Weights of a small mixture-of-experts language model, trained from scratch on English Wikipedia: 128 experts in each of 10 layers.
Below are experts of layer 5 (counted from 0) of a mixture-of-experts language model. Rows are named router (the router's row for the expert), gate (a neuron's input weights, with its number), up (a neuron's input weights, with its number) and show model dimensions 240-287. Each number is 128 + 32 x the weight over its row's rms, rounded and kept within 0 to 255. Numbers have three digits each.
After each expert's rows: a language model's description of what the expert responds to. This comes from a sample of Wikipedia text that the model never trained on.

# expert 2
router:150086141102107114146165173124121101148159175144094141129134109084191110131130171165131156137102115094105153147099126133088165131119121075094109
gate0:171137100090097175136054137147109142134195136171102133048131147122143173064176135144158140095096146130143128143186099136126148140090084112125145
up0:091087165137077120113160139109099126064100112076150133203118074127136118162098130182146154218074084137157123129138124137178099122168137162111116
gate1:143169149122125121132181077112127114130154137121169128152160179075118130119091134135138154100212118139128170131100136159097098151137074201052119
up1:133124108147128181143132195162129134106141121109128139093109112173096115109186109103148129158076080118101132165149148106170156135110167041115090
gate2:104120124137119140113103148085069142103109165180142151089152112127105148153105140094145080082093057046185146091151132139096157067154103100154141
up2:129137191145099078116115162080133115145088136130116134119121146182142140131041132093083123118110103148107107073111123148148139153162138097115151
gate3:137114120125119145141148104181153141139114156100164095106235114172110113091107079081147160128134137146088069149114133113152131141196106211089133
up3:130167144137076102148114119077123156131126145149158172167126112127097120150148113123109173144120103144150131116130139090135117104121078106100133
gate4:154183112133170182181193144116130161170169115183116138114174131109109152054137155146107165137121127120110120130148159103049105111151152131109165
up4:068096141145065160096093115153175079086132100054092098118117068120115100134127106150152086132111149131149072116235111195117164185185079138103181
gate5:103113146101156149141163154082168086140124105096137081142139131109108139082125068118171150143135136125171117151186140118059106177113076076120123
up5:111171130117179114128137117106162155163107130170120123153142086121128111066158047151135076091179164102107142142113087180060101153061112055163136
gate6:109153101170155123057151149124197170167053090109179125147141069188136136129132128144101104116190165113089167106133095105068106174109106128108081
up6:126119140153169154106090147094111123124138141161153163057126130199174146139137182159146138148086112172074159085125091061137154159168096104159092
gate7:144094141176090100188162163070147136117138146158092116075155099098094098115133177137107129116168139149114158122120100127128105088136149133099150
up7:130170141076114172057062125148105107096154126087133138116100171107143158114180087139157137098094085108155095113180153125154116124118105084144097
gate8:119124109154178144111088091134090140114116144123072073090108129147111159165135117098101105148178175139113184136105144098110101134068150179174088
up8:148132075080135186109091122168124160126092144085154138085179089193103141145147184139131125110145147089158067142115145124097176114119177147089134
gate9:112130147143171115104096222152109151105143140113097124132118124163153127138134122118142099160160154093111128155182128117140138122132157160159092
up9:099092135083131129122078122148104101115115138096149123108187189131110129102108202132163107137132157112181113181154074154061070139124147093116054
gate10:086143137135142102092151133126166122138156113145182131154156096179123113130140184168146129121135124188148185096163126152096121136182042111116109
up10:121091080183119124106135148088136125093122136163134121130179124086116140083113113127121128122164158158144187133101147064110048118153113093167151
gate11:192166101085128112148140141104124088094102183132126109094147168135154111120159110173142111154142085146123116125152150177211107110157113110114131
up11:088098157148100144144082115141123183139129102101089073127098131112125136121092127111094131135083167139092133157084131113046143178071132096140128
gate12:151109107185143120134158170150133145136140082094077124074096117127123114100125077143092123157128181159136149131062152160039121116168132127101190
up12:124105126129118124144096086124147103114084091133168089124138109102131134155132142079101064121163108158071118113086092090118099060114043097132210
gate13:188072114101140109139077128154146111133134129167136093092208113133172111138122120098164177114117145118082076158142081130180121092080189182129142
up13:138092102113174150129100136160146107140064115158146073093196118116179112188079120099145140082105161126101052129162115086125158092078191128118163
gate14:160158126120150129147121108135110148122148141120141088164141072174088148157200205150141127144161118172111150137176112110163104153176157147114229
up14:145092168123088131059105171120193118091104068077145121117099108119185135126060115096077145156106168163153129122160139128181102119100087127186096
gate15:137160192181108163198208139078125096111141135159098156095124119103170136089166170179170124098132124152125141128132176128141118156112076130123129
up15:129114059066107125087062132194118151108105115120152145098136143157106085143076113126095142150114125145132135144114072151130111152120113097134142
gate16:138146160141089101083103222125166106108190135120122126135159099114185156099153158127157166164091103128139115144133173111117144184111117192111168
up16:114148148158178171146174082078120167139121118135171134114132146093085115129135096136131089114112159167092181161179048163149120088117143131134137
gate17:059104162146086161141162109151088099120141116141112085132090188154138129090108103144115129141127147143145086179128139130080140134177080130081226
up17:103158212113124123135182108127032107128123170163118103113128123133139174123100136113128050112118130145173116140153133137148139098113092170148219
gate18:097138146122078116100118076114145135121120105113163171150175100116118090185134129142097088110093158128156119115187144117126167116160113157118131
up18:149102115124186136099160166089151092123163158157102094113163161082138108121163165127202120171091105151119158139138115130117092112110147103143131
gate19:093081118211107117121175160124140108123171139207107118123148149097150095124143108160116122143129143166103184131166146105093172173201103085111120
up19:116154137147141139109121074165121130140116115094145166120077136188126157123113129111162106138118128069164122154101125125162095077038117111138123
gate20:133102146146160114204125123074105129102112071102060120092113134094138094066129167153165105169112115175158255111123148162160143153150178176107098
up20:179104094135064147061087129179059128147145165121153113101092170133161123195168130129094169165163120120117075143113174090178098166104113079142130
What it handles: Determiners after prepositions. Mostly "the", possessive 's, his and its after prepositions like of, in, at, plus middle pieces of long foreign names (Radnički, Bundestag).

# expert 25
router:178082134082109135135128159080127069096183087095130151075091106135196152187102162149145139179111067070150177135123096123094125146078123139114101
gate0:126114154075045179154178117143069149124194112107114120105130087047133127080144131209119168163142156124134127119126156167131177129106151147114084
up0:128081187138039176137105093076075141168195131101099119157134099099109139105128123120184164128121159089145088150099116135094109108105155167137083
gate1:091078065103101168113101076142138076118074142131136093183170138134110179176159088149186121121132173080166120125137134142135152107148159168161102
up1:094186158121181152093155114152177138125097121131225084135100113144072116156081168134159146143105134119105146121162149142065132105116106133127155
gate2:142117128075166160114116166135111152127112100106103098097146149178157127090129151147150210199202122117153110119148109134098163097131188163167171
up2:108142161119142070118070099161132094145097136196144076079137154190164129079084152097164176163086146159146122152131178107160130187177167117144137
gate3:158136136134173125159106105112144085163159102137152081162114154125130122167168245084091161169110149121140144151138120149120030121157134150128101
up3:116158097141095096163079152158116145159105124099131155091088087156121120123079048133131120051112095151106164144121103134150133158194201095088117
gate4:125136169118122177121137106183132129110108067089166173128116104104150105187093065108146117148093037145059156103148124070092128104105079156188084
up4:093076120122132156139077088159135082124100170134133106136169110149129119148180136132162122181128140144140181114118091149148160099101026107118152
gate5:170167165144095235084147100160153102127114096084143135171154152151162154178149173134143112175122181156127153142129161133100175136114139130105062
up5:118096132137183059137142179101123190122148154134119079120097129098080096056113121124092121078115079135124104145136133145141091216145121126142186
gate6:163120143086191102165146091118033152136154062115062149101146129107123091111141196169156128099102180148128162114091160112120081092134116110139125
up6:171146122123095153147161147078181097121145140061153114140150143113127140145111144096149143143147121178114135138164116202159114162121148149098078
gate7:151097103095092108081151116142119077160130152108132104086123127054182177154106147157156083145109137135159076103145194164171104128136138083126042
up7:112154122187136185172105151137182153083117086133145118187118124168085117087153091130032120130148155113177188128126071151125140169131087161111151
gate8:121160145125105146087170140136141125121184093146088024121133137126076063070112119227171105092137103144156186116129142154157105107134144099132162
up8:148047086111153102143101094135131078133100190107193160144127131083196200154144166125146141191083165167080081154121138104088161102094124100106114
gate9:127112094143125169131148142101111115158139124168124093116120089158213069139089084138108128119150154092123206091143121154102127127154108127083117
up9:113103101147137132156108110146145167124145192107145082177062157150166098120153134164140097150123160159163127167117138103126112137155129145184134
gate10:147153098166116126115086170142144087133100155144122070169150171171149088116125110050161084100158086152142137129167104155102204114097089166154082
up10:079150140132166110087150126108180175144149120111134085161164135176122125086117129110133139162163211103095126074171114158119174128208073142089185
gate11:093152137191146101216135149095135103143125095127089159134120188162064112162143165100148157096096130096061141127181116111100099131098144212088088
up11:117103036170112178095167184151138129139142110092107143093136157116139147167144112146097112144093128121136137123169090120103126098127086169105131
gate12:103089096091060084143126126137160162111186151117153179101144127143176159193118158161188118133127203129123105138138146172148144151091166173110124
up12:101143123100081134106124141126139067146182122109110062131140139124124133093144126153176102133162101124155134184122117183137123170122093176091139
gate13:145088112104101127116169103055078135132197127173108070194112083099140106157152140135132070155135111152174069098087081185095144110078105184121176
up13:088087080146098111100139097109096192094115092125144171152124163141128079167172111113075105116125137149128146149095161108127043176091080165106035
gate14:117098108102154138153106124124098081113108193124125115076131176148120157136119222092167168123097115144118162087149090174124112115196103200139114
up14:128068118150202113178030078120106042099152193183123120121132187062113112099051138094183167101125076137153112057164118158087060143155079162143098
gate15:105158153115074165084150137076157090107161108116090175131118114022088141193215120092206191121169177135126111060150131077139203181107101151124149
up15:179045105176108156144139148122154161137111162156144063171144077199156160124075139158075091137127062161106160148147157143116115113177120129116123
gate16:107086088178123132153095124079135173162123096141098141118145113119110157177092087152112110118026089084137135132063154120056054111183130153144092
up16:062106096075143111146163145165104196136182119072112144125103164124080133128101099156129100147140143137127110131136105143159134096117132104134118
gate17:156123086147146133170152119157171039166152091131130094096183116161114134139069109151132082092106105135104149099121090162097082172136157134104105
up17:119085156096119164079107146096118179080129116139136118137046114041146181135202167148093192184159139175137117162111174054168146100148100161144132
gate18:149169129133123111188079117144087090112192146138114167104153122095153167138111209129120100083102090128179131119183079143083112058150134151122159
up18:146075188135160146090199169135123114104094060098172120116097128116089050116114136138163133180134125158095154105098164082159088169106203067154100
gate19:190087118097076102151121125067192153126185082095132108150152135127107189161181135141158139141103068141072170116101111158134139132086196153080092
up19:090157169191149174107156149165110126092131167164121135084087117099144075109058151147101140146124134142209120157163126083148144133175080133172170
gate20:188135088166093150061095186132123063080080154137102149104145114086100145139105091129143128107100148125118170112152200173164125147158102138111139
up20:070108156101145106158163141124150206182196138118115098148082111144130082139135139119128130151122065143098148158124124121171174180118150095134119
What it handles: Table cells and name fragments. Numbers and separators inside sports and episode tables, such as S : writer credits and 0–1 scores, plus capitalised name pieces like Blue, Gold, Santa.

# expert 16
router:135135121091114141171123169197116160119147147085165160105104084117161143119083181136117198143109117117109133162151150117156141131129157121097131
gate1:113224161110094198195146125202093135117154085152165089171131153167080112171177174107099160135141157143115124151159148055108157141193163179128136
up1:116124126157124117075145149104139160117089119103111150131145128107073072179159066097143086105198090067111124117160099136176130116098160153182111
gate2:124137127131119113070103144111127157144119140136187137091130098171109138142155182132148128120113160116114150216136117121106170132075131085133104
up2:110108082174085171125125120131090111143142153141106169151114106092142115083156095079072101156141137126147164138145086141140091078117099146138162
gate3:133127132139140155047101147117148147117187134108136162130108144156146100101161143163183152154112121098118142169109130173114135144129083092083168
up3:153110173111104185177152105094144097144116115129140145146169157092118132170126134127093105133134105154152123113115151129087157127106192175124085
gate4:119177115148109170116183137133126184135165136163158144183168104080099058136140105137170041203101113066149117088117102055156127126115077094108073
up4:166164116136160180141140113148183157126143129128169121148113129071151150146148203117088091125148097050174132125142071158101101110090116145124077
gate5:161120131150042116087167108138089148106175154157137171176059100142080131099150176146167134142138097125141138110161161159135171148145108077093182
up5:147138100170066162065111099114168165109100107136139082132106084142161142102123126161088118233136088140139051052130152111165120114102170088137168
gate6:139078091107131181091111119116061126114153130056139164109131108096104147192136142140152118112130143160110153174166107149169060127097113135172151
up6:112182184146136121153115118121179074108122112148121139117168149161199070120106118155143144139113125170155137119073200098055168129204131106041167
gate7:109139132143095078081106061096096150134125102174125160113029131095107107161145132184183098161105123139167206087149083169106113165133126117099119
up7:193107153124113198164082129164137054058140144127097158129168209119138143100111127107082125148144104089149083111080112111090158164105135137167129
gate8:112117118128120111118109101170073161116101167113162143119053131062103142113162189128075167096145170136187143138133087156151126105161108098157120
up8:152147077137131132126155141155090132157117092095065136150149103145166091153114166106140115153164121083076120139113142123118113140119179172173145
gate9:153145118112114043117160134113125160163169137135081121135111068164108128113173084180178137107124079116114090170149156176105067140162120119107122
up9:090138125135108113175123155126099132097114126127112122099136153068126080185146142110164135097121139133188124154182122128137169226132147139146132
gate10:134117119118094110202143150080215114113146100172105116151096182125120151107123146136143196135162114152126094156124148129174120158096153021103119
up10:131117051115116058166185119093128213126151076159124124132131103122137123163147087107171150154154114150112144161145149120199110132116160096117142
gate11:135137189135064152166082098159171118117154121104116112106145137066149126100104110116087127114120147135155119144166127112069168087126152177142122
up11:168135122054114080143133064129125131102118151116136127169119192127056184145128140119159147134133115145207142122100150083149153133114175137145085
gate12:161097142149143115160153091121132142110118134081162175091116069207114109185172131191170120112066147133121165158138161141143113091133165100055163
up12:129132121119149096115167082140123129147080148071188152089152055191130112186141158175144109093136136106112112143144143120160091103140152117076160
gate13:160146079147120107048171162103093169152125173072144146190155126090183127127087124154115083152166107160183139112093141113126125174131122112102113
up13:120147110132146128115128119133173138146152179099165084143115129098125095106156080077205135213185128131154122150122096094103129159175089115087099
gate14:130159075180093202111127152121102061127169083173154148056145169073150113125150139134137136118087181187165146130132106122112145111118051135118114
up14:136126120147160106103109140085076146107153156083056135151122125150109154093096117178147127113154076111123127163122119178182133175152169163143150
gate15:170117178191129161102127109128103132089092116146161123086122089121170108128129142142211083118130152119168093104102162163106180114152094158125129
up15:118171114181131207136108084197127156164043147148193126113072097166130100126152121115122134124168140170162116086109202128127118120151145152149154
gate16:075162130137097133154113159156097074165181096221114127103113124116142072139166134109119169093116191131105153188092117133173131122158136117104154
up16:170088124154125122102088117130154162096134125091091102100090137144163161103130093105168123195132106063105157051138133104105168171124080145121094
gate17:111123135164128137077152154093110117119094207131126148109152149157152115168095185135175156223100162062095187207085130133128092153122127108122101
up17:132163120147102088124105119105148160149063192103125189107181139160114165167109123126103130146069138090110169176098110131139082135137148090148159
gate18:127127116182099166141084149101161116104121083160118129134124143129106162089107111175081150133139159076209130120125140133078133100122090164105132
up18:148160080131168095176158134120145132097112039132113092162154137130117137124118104141065113129147141094113193119090120130147060042106111182139092
gate19:102097121129156117147134156132064123091112159143130150126164155159143079153120184181146120144122096124132147133120131102106188128155195149140130
up19:111163131165171112171081166130121134132114155118150205145116142164141158147119158170183191127110089106154101097159178164124110109188160134102169
gate20:150158156104158102168131098133128136134079129134156151130156091126162065152130086106109082150127083151105132129174178099154132109140132098204127
up20:184116144186103103079090117099152085126145144183104155155161174174083144154106126171108123141172119172134107130072127169084067074165146148088135
gate21:129132134165103154165146139147107090064115098132155152158114157133089093127137146158151177125086157137099102200131099114129120148132127122125150
up21:102128117155133121139109129172103152072143105122133123156119087167128084125145113099148167124157123074057121130157092099147105132188103165174161
What it handles: Plural endings, modal verbs. Word-final plural or derived suffixes such as -s, -ions, -ments, -ers, plus auxiliaries could, can, did, will in general prose.

# expert 20
router:133136166190088162223122189117152159085150094119169132115159114088130127169109164213122186109062102147147138135141163140100148140109149137086108
gate1:117074152122096095157133161143114115114158085135116063139132142078099154110169084156185101142158068127099132111166108106177136158114109139152080
up1:147079187136147087185173150123133140082159061138108100122145156127076173079204104138139085130124144111126132117149117115125131098134117122130125
gate2:141157147186118170148165122145133148194102110108113091121090126121143083117109095104182119134174154133143095102169112049102092077125104141114137
up2:093197107126142151066137159127140128146089087078147113118145111131101164092112149167084143105164093152162144110137138077126135108120111102132147
gate3:131123109153080133142133153157093166113107133132133136171104106163101129039115199130169165141189114084147161136148145116107115117137083139118120
up3:177112114117083139120105142117081126116114109121125160132085111128090179044123167180157172103153127116168142156138147155078108133199098139093119
gate4:092094103098182157133151147105126133133116098100143093134118156183163124185131226098127131143108106156108105120139094174112072106153092143116140
up4:178214136139080088118118110166118121122154154179098137112142113070120106095110085210119093129165171127113148132082131129136098124122175124063131
gate5:047117146113129135188159142159125095163170109128154114157157125139131092100200133136158140160072120169135153153121131176124140165150174148063093
up5:126065128133146128119087120124096075128139088133146141178064091133110141162139139153150153140109142178184143136112100147146118112110139157113046
gate6:134100126113151085087091139099090132134142094092164217145134047152166115195168141097167161112082113157121105114189159096154178116155120114089158
up6:128072152122116051114134162085124125146133108079164184172123106108150114158122126139127169123141122176121105108169159148169204123150141120113224
gate7:105065100118090113082099125134100116133097084138106133126091150081096102117206080162124138102109154106141115110132113162112164081184161113162100
up7:141161148091117140189161127109134129103143168137081087123152124145128119156080127133188168134105105233141135160096157173114137183108147160117119
gate8:150131136109070168113120107095156125129129148107070161121127172151163056119129115079092171145057054096127072129126145062154177173121084117152157
up8:115150077115124161121108127165122129139089133187134108096156142137101130128116096125184089120170170096143144117124152091103154085084171117112102
gate9:152153115114131112108081108109127149149101040093155174129124085138118103120190031141176087100126086161122139145127139095139137127102130091076142
up9:150142116147128092144153107135169151105105162168135131151141174072152116108127182115065159144116138103086142140103102122132157149138087143125156
gate10:132177123086089139128073078157090097143125114133122110097102131167120092107126090094185174106149165153130153105076112135176110192107129134114110
up10:141077111109125117095130109113136142105170169088085096114133136069163201104126146119063135160064081110141122152129139089076164120137117136168141
gate11:129138173138074106174082102132123124188122075093121111169115102146170101126124077059097072097116125132134094121060137134174133104170118124137096
up11:124150124096152148110136136110116142154218134119138167108107053067122128087096144158131106110123113124127105086159116115145206086173107154128144
gate12:126071152119109106116168137158126119130143158125107133133119206181113145155095088138153112193148155161128128133117137103137109189186145152111125
up12:134043134098113156135111108125126129100088157119120168121156208139143116145107082145132165159148171189125118117134114093145097178114128152120216
gate13:125128115118165128141179131154127136183102195138122076141117158083142038115126076136083110132094111107146114119112116109087106089158184124100110
up13:147165092085138136109095168167148124129116150137126155104166139134153120123097188117152154155161132122121087110087090088151145141062076131119159
gate14:129078179150178087148113118054126161098074175150156161153135112151112132124191113112148079108082137148118156100146143130141129121183151129173147
up14:128148093124083182153184108141109100118141137110110156118095142087148143128072151159140187120163095140162083161146120154111112175057099147095105
gate15:133105154117168082170125124067136125080136117161167130152187158146121137140174169142070174131071105145155100148105152100127155145067139162150110
up15:146106131140109113078108158146131082172168168130053138154149130163136147151077133101119143189089123118099056126157114152156151132118123115101112
gate16:081116087113105114072120131191124144130053090063173166149086095117112115132094055162091160142113135098166137131152105153114091103169123167135134
up16:114117063089152084116102136154183143085103163138155147142120072070123113135120105175094111104076080101097092113128101132124135105077139150101151
gate17:054103075118133129091074147156129153063110163097094134133123106131146164175147141145175109159127144058152136129128095127130139125120163049085121
up17:154091155125114120138116119141115124147167159139130114131112107089142117090132130097109152081153079144091145137078164147118103141100118162199122
gate18:129154149130179138067131130088145134119105143123167181158136095128125163081156121205097107101083082119110144131176112176105109138090122089110137
up18:167179149144167164094094137148145127114157138152144136118151164189122116104107184068199120158135113127114137109106119114079203150104139109114098
gate19:072147102147132137110110171123178151149137102081132119137131120098105128144140124074108118096170172121154138103211145127065148135152064209142136
up19:152193139172165163172107095110111148118113107105156088135154125089124130051154153157146075157153135160137156134166139128157118122189094121110160
gate20:157110146121172142065078132137128136116201087152158099162149114112121145111130120115126124106162195115139133088162103078102059175153135121108136
up20:067168113137085161200169147145143144142157095137155105149089133136147083173072117105182133145175175126087171107077054139165100077149166121073135
gate21:098109143100165106175156109096131124153135114116133124159111048106097131081155116120114128084091153178108101114132112112193072148153179091145148
up21:153115083081102134085089140185121135167082176105157167089145101156126168062113178128138119152128146075114100132128101114077113078160088153147114
What it handles: Prepositions and whether. Prepositions and linkers after verbs or nouns, such as in, of, to, from, during, as, and whether after wondering or into.

# expert 12
router:166116126111124151160171178114084073037171148114153133078100206128123147122154133156120122156109125153121203192133129128168094148170089097094079
gate10:103081099142097080091147097126089109127073094093137118139091076111104103177154115198116095154122119179047177081157099116142157092130105114113121
up10:213102144064182141155122130137112166150092126103087078133173162108125140180129046095124142167082126101243132100103168090150089100131202114095119
gate11:120081170144164129133155112109092119114083158155117129079133153103109167144134104140120108121150173086179149103131159079123094128203132145130130
up11:156164101219141143128129178103146153126115142102161120134154178161141175137189112139180144162193115167150118149158145113126084191154105091056115
gate12:132120140123154108168150098144111089150137065045087124145138077135089038131077133090051090204199079143145097132062080144129138078103175199188137
up12:131099190143152154079187153140117218102074116181122122049118076148142110141188077137152170072045132155068133156107095096135136146125107095181163
gate13:085101159143100189168089113082105178147157121155160104072119118145115122136111154134168142170132161074140157135161155132127136102115112097127072
up13:094105161131092137181107125128140183154120076152150114088099158144057134119125096079155110137150145083128137109143150098121116096109137104131097
gate14:157125118087126068129087168073124099169142162158135096164093186081145164090082138170084127150163138087153133084148146109116117141136099145192114
up14:122135047076127143171207101053155120119141107171097099093121140073145139198128125123237148132102130127117098114143070129191166120099087144136134
gate15:109124148137146145149165095096205072104163153168124175123126195136154107165141135137151091149184059088133086171148064120167160155070119190169130
up15:156156062077089117160062126087088116192113103128118116136157074102109136098105146148120121125087164148145121084090141131115103120138151095090142
gate16:169118060081130163108116108107181071169163114095103187136168147090144160147121153097106174125136126116114128135110088103124112127123096060139145
up16:184176148156135161148114123137180164179136105102109091105073074171128096063073138106162111099140162089112079139154189140104107130113160136116186
gate17:154096129102106148159049133130113047079137166088104165159157115116135145176099140073088145165122156115110128116121082173066097116121127097095097
up17:131096145093125159135063167128170111071119148121164197128160130155140120140103130096138104135116121135177122141089116169076115048105112115115135
gate18:161125058141102130181169137082115111167132075090110070119131147103144099115124121110076133146142132156118196086118117081125123060100171131185054
up18:138130096160149119199149111080101177145114119134128146124128147107102144129111108066114133124185119121187185073161129104138091099145157166224068
gate19:138136152164139141173127127083200105115135121139154149105087166156107081139143113162134109107094123082156123118172105044132196126134138175109147
up19:156170159053048126075125121108163123118156128071083062150124143110122115075133102131208150110090164143074088154114136165172153098123163138060192
gate20:091143156176118141116074160141145113185143149183122080179110162077108062102129111105130115099094178128082154173147149119146067187163149072122100
up20:053113134102150171139185107126164128116147129115131093098130127142100106145171162151165133140109084121133076068140141070072132110149089191094115
gate21:104092118068157181102099143128098087134133124122051125150130100105116096177141154107119128182139147119120202134107135160119115074148138081135142
up21:172126086065126161153156110068129117177161096120098117155139166111144073172129115080141127085210077113136158055132127113112069070068134145140118
gate22:129098156125138143165113115115108065102161114158122145045070168129121125158083160141177150123100154148138143180125181084150150125122124076193151
up22:151163149096142141156183111110209181128132135068106124158173084086162119055142148120087118123132131095099068084097106178110168142100117178127205
gate23:180107111147055094130128108144103129091091153059176155098152076114130153105149114203110125159169124118134086107115136173116159118110083127117138
up23:166124151172109087084163108170128145094093143145148064100125095104105125041137144151120112147172187182114143131070114065133106065160104167125136
gate24:147123149129087141168191154023152083165111152114126116162075138118161109107148115144153110146082102123095125112167127174139158136053180100103119
up24:135080134170164185164075156136119125145126220105154137124138141167121139149153118201166127149187102093189075113144126108105123120071153133132132
gate25:063075118129111123082096101116100085122142136180047147104133125134159091153130156111101140142102148132140095123116168082183138119139138089160193
up25:152160151155153154169176096093171164127154081148143109125135170162105148147133102119172114103140134111181123182171101124114157158130116129150121
gate26:123158134147151134101144166172108147161153153125180156103127115108092121115173159210082153155105092160095147165195186130134130135138116123101091
up26:093155115139062099144086117131090122136147097131132170152099107144107115161132088119134162151148074173095107165099145185120123109090168229156053
gate27:128116107136101095103144116105150150169158166124089116114114118094119143093093097098120145086147098102166098137118113147159129090076188142132112
up27:101087111144108140142163121149117140119170066075072130123123156141090151142172123105173168074132112179084149162129141159077125142134063127098140
gate28:150134128131155167142177138100138096136121144106106136095144143084112108144150181152157133185147093108142148131112128133139123091139105149106130
up28:130142176181142147117167122145160107110089113114104175090141167073090126158180134133150092177127108101147127119114098094114144083066098148111093
gate29:068137137080135106084157105098101141064102081146140180147168135151085132156114122168179135153143127161152153133142155138142160127105144181152103
up29:115103132083143166126129159125156098069107104155107127113102149145113163169150144109193091125095129188138116158129134124149108098148124119116172
gate30:117105178174156089065163113147141108087117084128136062130131114115137172096157188081057151188129178124083165179154133179125137133189158163151204
up30:169132174095133082067129118182137124136126166121136084128113121118122151134160136114107148230127161140044141116153089153183117161172138097102157
What it handles: Brackets, dashes, quotes. Opening parentheses, quotes, brackets and hyphens inside words, number ranges or list items, e.g. Wink (soft drink), flush-riveted, 2024–2025.

# expert 46
router:153112157138142129201171119094087094087168130126104134094104126150150072130149135178150113123037076157081166110087116127089131115108187123120152
gate1:152155160156097168204184093076107146093193105121093128138121171173141078067122177134150098167121141166122148149168083132157123116085186126160151
up1:124161117128116133087130155153174126117114200070124142184124133134145135156090105106141103119097070109151140123118120171126141153100147095103178
gate2:112137079107119113180129101035056111069191111134087138104164127149149126091197144147143115103118169133120106125182065119173159099101125136109165
up2:130137147127121131167122111087130119066157061112117130097135168083121139118184141149190084117098090138137183173171077098122135107180102164174110
gate3:106154159114187122131122152112129187138113092154172124153054113143148178162135104097065112204140102178115112119122149134089182098108088139164132
up3:078119146133101164120166088126152148128101110088130147161068085104136094117152109105121096170105098140149143093138096098092123146172132092129067
gate4:080145120103112152148133166090112170103116070144121124076134108129173128190144105210163115144130178132090119117151089109171144061106160141104125
up4:104116076122135101136109070145101180141123070158168173101089121135180126185163160140189135099132160121118092096107115134146131111111087124135146
gate5:204114172107133172097144141093164094063105101127111086137108082088125096090162112253119138155150062113133152103157140129131152166122141131127108
up5:110171118125098110178128114170126137172123164140189167106138192128171134146105138066161152114087196106164107157068167141085116122101093144062137
gate6:187151085121091127127145108096084156156157183129098087094135160125137170092119087155081127126139087130099139134100149132125132086100163160172098
up6:105098124131117144168110171188191077134133116093135226137105105136125136158150167102153088140111183146141133147161137119087117157158082104096118
gate7:115133153138089054114100141181167148093091108135121070138114146136126125063118098136089124079118112166065113136133087178155124101158156126116066
up7:101200061064119193136156128142144057133130116126140137068126105117136103147134127115135183159169166142155133111091105091110120162073103106123162
gate8:131062137192128128117191159105111085141119152115108143058119168142074084172118127174105120122099150146164116096174161144110083110124117074144147
up8:143200087116127146116076118132104132122172128112146120164176116129178165076137098112114160154183086099137152202063093142197185145138148169116145
gate9:148086113074089075207133141138138118157123137144173138116123066106109097126126157147173147175082118085109165155144099093150097090094164136102139
up9:143140136147137187099118111133106151115110206136104143181110168167163165135092101103126074161129119111147078129120171173109150128174018121163094
gate10:159119068090123161138157107082149120131093107135110131113129128120146161113107122168175157110131152098133143094115120126125167123130076167164120
up10:144086113105114143097138069085154123154071098120118116129118132169061171081126090132168119104146157147104092116125071096143148089131153167231129
gate11:096106114162078148120096174153124110096129154134097143122217136125177125180110132149079143094094130169135143144159167186167127135120095133164164
up11:149096145109160094118116122181116113103136146132172124148090128121110158076114133066203140125164170142171083134088166093072133123132146122122079
gate12:123109078120088119121100160120149093140103150151108122166186149051124128092077128155085124113064150179120129126126172164137133119152174150163137
up12:043161135146158146116076142161159110079106100108208117126138166166074113102154091155102112094115121177091152114121186179110099127115097131154163
gate13:166094163138140196173164130120122107109137124103092100089113157126091110116180125122158160115056107106099166141177138052119099157130154165084158
up13:102106190119156193161212100098100131123124080114068181060149193174053075147147119129102162122076142117133165207129128089130082147067108147152158
gate14:149106110179123149187125148162124118105150112136107114071109106097109111126095103177151110128107168126129124167110183141103179149112131144100171
up14:094115094120141100203139145183089201140117085112102109133120103163084109095096076130137117121138173119087132140092133130116127103127173176151160
gate15:098089115197093139123118124099153167144124087113167079160121145110090104153136137123080087105115124124136148110148129236104146080164141104161184
up15:114095102126129177204132165082135105094162136129075115074119116081162140159159115169146144093119142133100163093100148175063136148135188145116151
gate16:122156157174145117196185160080140078061141129156109156123096095140168171160153167206139138085099172109146170142104144121070141120153088107110127
up16:089190145174155091195203104034141064063118062147080143141169099152158113141159172181115116092073190120132164121123139133098130114182125118147134
gate17:120137179104128090111163194091068173048116173134138127162067185090127154129123166141141145137128087115107139163097088112121131131147172094204134
up17:117080071141166156159078070189200080184113070103116143094186070159167119103114084112123123135124203182157120131161218131096118144087098137097098
gate18:078142113140120089116160077145029097135123108098117126077134069143131094140119099092122125136124102097078115174099164107108118054154124083138114
up18:120104143131154105110129094156075098139192156089090129101108168133105078099190162184143127087114082144115151146126111103140098116094095148163195
gate19:120091098107107125136138155104171145114144122073101131180142186103161116133094144181088133160061145170173137130112169124096115164079177159140145
up19:176153132123109118126143071157094083133096104178217174078075106138144104151094119124125118083204138125144091119114135081135122147107077077088132
gate20:162131095082072133094107195128159043167064140131185062137132142144165079129135084128188112152095104129134076159117121165133123129145139110112129
up20:139129207137158172141174132158146176089192099176084165112142207112151159154138199146156155108151161113144147136100122093109147173125123136109117
gate21:121149164065123145127114132184173125141145103179144095085089168117143131141122104116067116129121143118120125145029149108119092114118150158133090
up21:082144123127169145140133087212114117152131085140120117119081194164139112108166106067104082085128164118109127084121166111129106123064177120155159
What it handles: Infobox field labels. Labels and their pieces in infobox lines before a colon (Dates, Unit, Colors, Coordinates, Born, Binomial), plus markdown table separator rows.